config.yaml
n_layer: 16
d_model: 128
n_experts: 48
experts_per_token: 1
d_expert: 128
d_shared_expert: 0
activation: "geglu"
moe_layers: [0, 1, 2, 3, 4, 5, 6, 7, 8, 9, 10, 11, 12, 13, 14, 15]
router_score: "sigmoid"
normalize_top_k: false
routed_scale: 2.0
balance_loss: 0.00062
balance_bias: true
router_logit_norm: 1.0
init_std_router: 0.00927
lr_router: 0.00146
vocab_size: 2048
norm: "rmsnorm"
norm_eps: 1e-06
tie_embeddings: true
optimizer: "muon_variant"
lr: 0.0106
beta1: 0.9
grad_clip: 1.0
batch_tokens: 262144
seq_len: 1024
train_tokens: 846400000
steps: 3229
dataset: "wikipedia_en"
Below are experts of layer 13 (counted from 0) of a mixture-of-experts language model. Rows are named router (the router's row for the expert) and show model dimensions 0-31. Each number is 500 + 40 x the weight over its row's rms, rounded and kept within 0 to 999. Numbers have three digits each.
After each expert's rows: a language model's description of what the expert responds to. This comes from a sample of Wikipedia text that the model never trained on.

# expert 22
router:509456559486461497499498528426563501470499582435486482494497450528467456514452557505530581444575
It responds to: Pieces with u and d. The piece u and word-initial d in words like daughter, drained, driving, Lauderdale, Wau; also au, Du, was, is.

# expert 14
router:501564485507570534468497471554463504502556464539515520487464528493503528551528435459486432575399
It responds to: Possessives and place words. Possessive apostrophes after names (Luke's, Castle's), and the words on, in, along, area, River, Street in geographic descriptions.

# expert 47
router:495498484478483455563518517448531544490481573483435508511521507486528478529470554513548464424593
It responds to: Letter s pieces. Single s or S pieces, mostly word-initial before the rest of the word (s-nout, s-lopes, s-cales), plus South and As.

# expert 4
router:502545499487545544478488445567453454525539484517529488540509524460449545524567459468515478567431
It responds to: Commas and list introducers. Commas ending a clause or name before and, which, but, plus include, including, between, before, e.g. "three children, one of whom".

# expert 17
router:470523516497479479507538435456611565524453558505542522479491522515499442487429548521539526450593
It responds to: Hyphens, dashes, quotes. Hyphens inside compounds and names, en dashes in score and year ranges, opening quotation marks and slashes, e.g. Al-Hakeem, 97–85, 2006–2009.

# expert 27
router:517554496512547532466523508583441470463559453548516530512477528491443530495531462486504465545401
It responds to: Initial f and short starts. Word-opening pieces, mainly f and F (f-loors, f-lank, f-lowers), plus fa, ma, me, st and the, to.

# expert 37
router:502486564517488461500479497505503521474446503460535357501481447499563453501509478482468496487542
It responds to: Gu pieces and accents. Word-initial pieces like gu, Gu, ib, ed, position, plus accented letters and Greek or other non-ASCII byte pieces.

# expert 31
router:515439534581510525523463504438515470522500461529531498494490484535513466519503572524487543520530
It responds to: Quantifiers and numbers. Quantity words before nouns such as many, several, some, various, all, other, and number words like one, two, three.

# expert 10
router:559532509473575516515508531520419471558526468563573479527527478550524566455534495507504468516458
It responds to: Pieces with r, y, or. Word pieces like y, ar, er, or, ur inside names and places (O-ly-mpic, V-er-mont, W-yoming), plus the words I, you, or.

# expert 28
router:472472540510470459552487518497521592485449523467528469566465468513511487518451494526515504457515
It responds to: Initial name consonants. Capital consonants B, K, H, L, R, D, J opening names and words, often split off: H-ills, B-ank, L-ü, Sakhnovs-k-y; chess notation.

# expert 16
router:512522496517560536503504505578432452516521488522500508544468534476495540526533477457514433583434
It responds to: Closing brackets and quotes. Closing parentheses, quotes and heading ===, ending titles, country codes or years in tables and track listings, e.g. (AUS), (2015).

# expert 19
router:524522498521553525476523482554435438467540458513513470508516504508445556513553486488517469594449
It responds to: Years and century. Four-digit years, or the last two digits of years, in dates, tables and citations (2006, 2019, 18-97), plus the word century.

# expert 25
router:482447532452464490529504515463537529452459565453462504487511490547528442510435520555513539477555
It responds to: Space before noun. Standalone space tokens after the, a, of or an adjective in prose, just before a noun like temperature, rights, illness.

# expert 6
router:499436467424486476438526523422504500484479399504407516485467506466489496478557520533533521521528
It responds to: Word pieces with t. Short pieces like at, it, et, ut, us inside longer words (The-at-re, B-et-sy, Furn-it-ure), plus the standalone words at and It.

# expert 13
router:446526525474407497565492469488524480538428499485469495522485434511572463490434462488519567486595
It responds to: Ra/Ha/Ja syllables. Word-initial syllable pieces like ra, Ra, Gra, Ha, Ja, Sha starting names or words, e.g. rap, rather, Halo, Grant.

# expert 18
router:466488549476520501489494566420546525444497525442510496503479477495498465489476488549511544476569
It responds to: Stray spaces and bytes. Lone space tokens, often double spaces in sentences or empty table cells, plus raw byte pieces from non-Latin scripts like Korean.

# expert 15
router:473479471494465485503444501467537550427419527497537546495515489508476450457477480488531601499612
It responds to: con/pro prefixes, era words. Word-initial prefixes con and pro (congress, constitution, produced), plus during, under, World, world, began in historical and championship contexts.

# expert 2
router:467517491516540565466516502585439462497564476540486489518494523504502514519526475520533440589395
It responds to: Line breaks after headings. Line breaks at paragraph and section boundaries, especially right after ==History== style headings, list items or table rows; also rare non-Latin letters.

# expert 23
router:466506476502448416521466568474567478491496501495500528543551462501524473511491468527457536436563
It responds to: Initial p, O, ex. Single-letter or short word-initial pieces such as p, P, O, h, ex, trans, Col starting a longer word (p-hoto, p-rison, ex-ception).